Below are experts of layer 4 (counted from 0) of a mixture-of-experts language model. Rows are named router (the router's row for the expert) and show model dimensions 0-95. Each number is 128 + 24 x the weight over its row's rms, rounded and kept within 0 to 255. Numbers have three digits each.
After each expert's rows: "mostly gets" lists some tokens that are sent to it at least half of the time. This comes from a sample of Wikipedia text that the model never trained on.

# expert 3
router:093124113157153124119141105120100113145133185108121122149154127136128155146108112118140153175129115131134180140166134111137137126127130146124130102111116120099143111130126084096115109104124092136131163137144098102121121121105150102159080135143132147155176133156139094136135138132137138139
mostly gets: "ensis ", "Historic ", "Paul ", "ón ", "José ", ")\" "

# expert 8
router:202121114106132161125144084117121123117147139156154130109112152147165128102116123178124109215128098144120142150095100138175140124119133157130114120126138165182118123133105160118145137148167132128126073151107091115151099098151100113086139133127115148118128134121133121123158133140125134112
mostly gets: "would ", "been ", "during ", "has ", "after ", "have "

# expert 1
router:100113118104162153142168125122131083115151133103141109103213142116105102100126106126137125118113142167138174156141130138136111117172126115153091116123107141146145086124138096130140161075165141124152087135109158112145094136159125088143101103088158066128182206120083055151110109114130158199
mostly gets: "\n\n", "\". ", "=== ", "• ", "). ", "== "

# expert 9
router:136145141123134138124151112110144139130150121174160147120176136126094134099096139114188108172145115164125143113118118096165086106137157124159149152116127119155124101161157131147099115118151165167128085162112141155149136115127113138120149122100173111137148109130146148127119112137109130137
mostly gets: "his ", "The ", "the ", "their ", "His ", "her "

# expert 4
router:130140122112143173141145113105098110158095140128145143133145124097157120110119146169128134140105120185137121118136118114128099102132122100120139120086120125099152120156087119103073134118105141122116140112125139144134117110137066149056100122118137124164115138116143098158133125133172167165
mostly gets: "and ", "but ", "& ", "than ", "However", "Succeeded "

# expert 10
router:158133155185136126120184091097121093158094102097152141163193117098124138104151149152154135109129087142108162129158123129132134115133176099134151162102121113113135131140112152120114131141148130139125132157117091113127135137101151100148076132143148126138163156109102140092160124144134125154
mostly gets: "), ", "\", ", "): ", "', ", "–", ": "

# expert 5
router:132104112160135125151147064118051086127144122107089083106163095120145120132149106167098066157144104132126142118158123131154114130121156141154188117122136109091157146108087137114139098099121117142115103124109147127153145141119178109154065161091121138131150140163148106142125128103131136138
mostly gets: ");", ").", "School", "\".", "km", "osaur"

# expert 2
router:125149095129113119157138146111106113093113102132125109128154124112111128111102065149115126146153109155160151121126094123142104147116138148140144175130093112147125091135149131125148117133120150153139098134151108136103105117130132123119085125069124147116121167120135112135169091138117124130
mostly gets: "Total", "TV", "&", "eno", "Me ", "PC"

# expert 0
router:108119143135117160121144149131095121186099139152103131125167111102104137117148109135118144123117113121136131122146078094161137120148104160186123157147197153133143166131126147110113117136147141128106120149101126152096090188141145133135095151134137128152098129094142116124144152131120186101
mostly gets: "(", "released ", "played ", "began ", "died ", "held "

# expert 7
router:159118136126148181134146098159146073128174129107117129133136124148127111102126129128156126133131145127111135150086146123116126117151160145134123160129091148106145095105114133145122163089132114153133130168124111204155071174126115120142103127080146142141136149129102137123165142112122148133
mostly gets: "three ", "they ", "two ", "them ", "four ", "million "

# expert 11
router:121122127082130178126155078092114130116127149091148133092181152137102122068142170119130097150110135169159107167124124107150098130137142104168141078143137124098131113106098157119110130136143127148123096135093109152148107152122120117101080139105108107111100147133150084103117129122122128118
mostly gets: "season", "year", "also", "time", "children", "years"

# expert 6
router:091148166134128129088143137176156122133132109099170106106160168161137152126087113133127113140102096149115128120123127048138105121162126100144142150119160142116189130128133116140158157140088116126107108136079180130172120166128126144123120131089121121128114117174127124136122112115147152152
mostly gets: " ", "Votes ", "Apps ", "±% ", "Turnout ", "Candidate "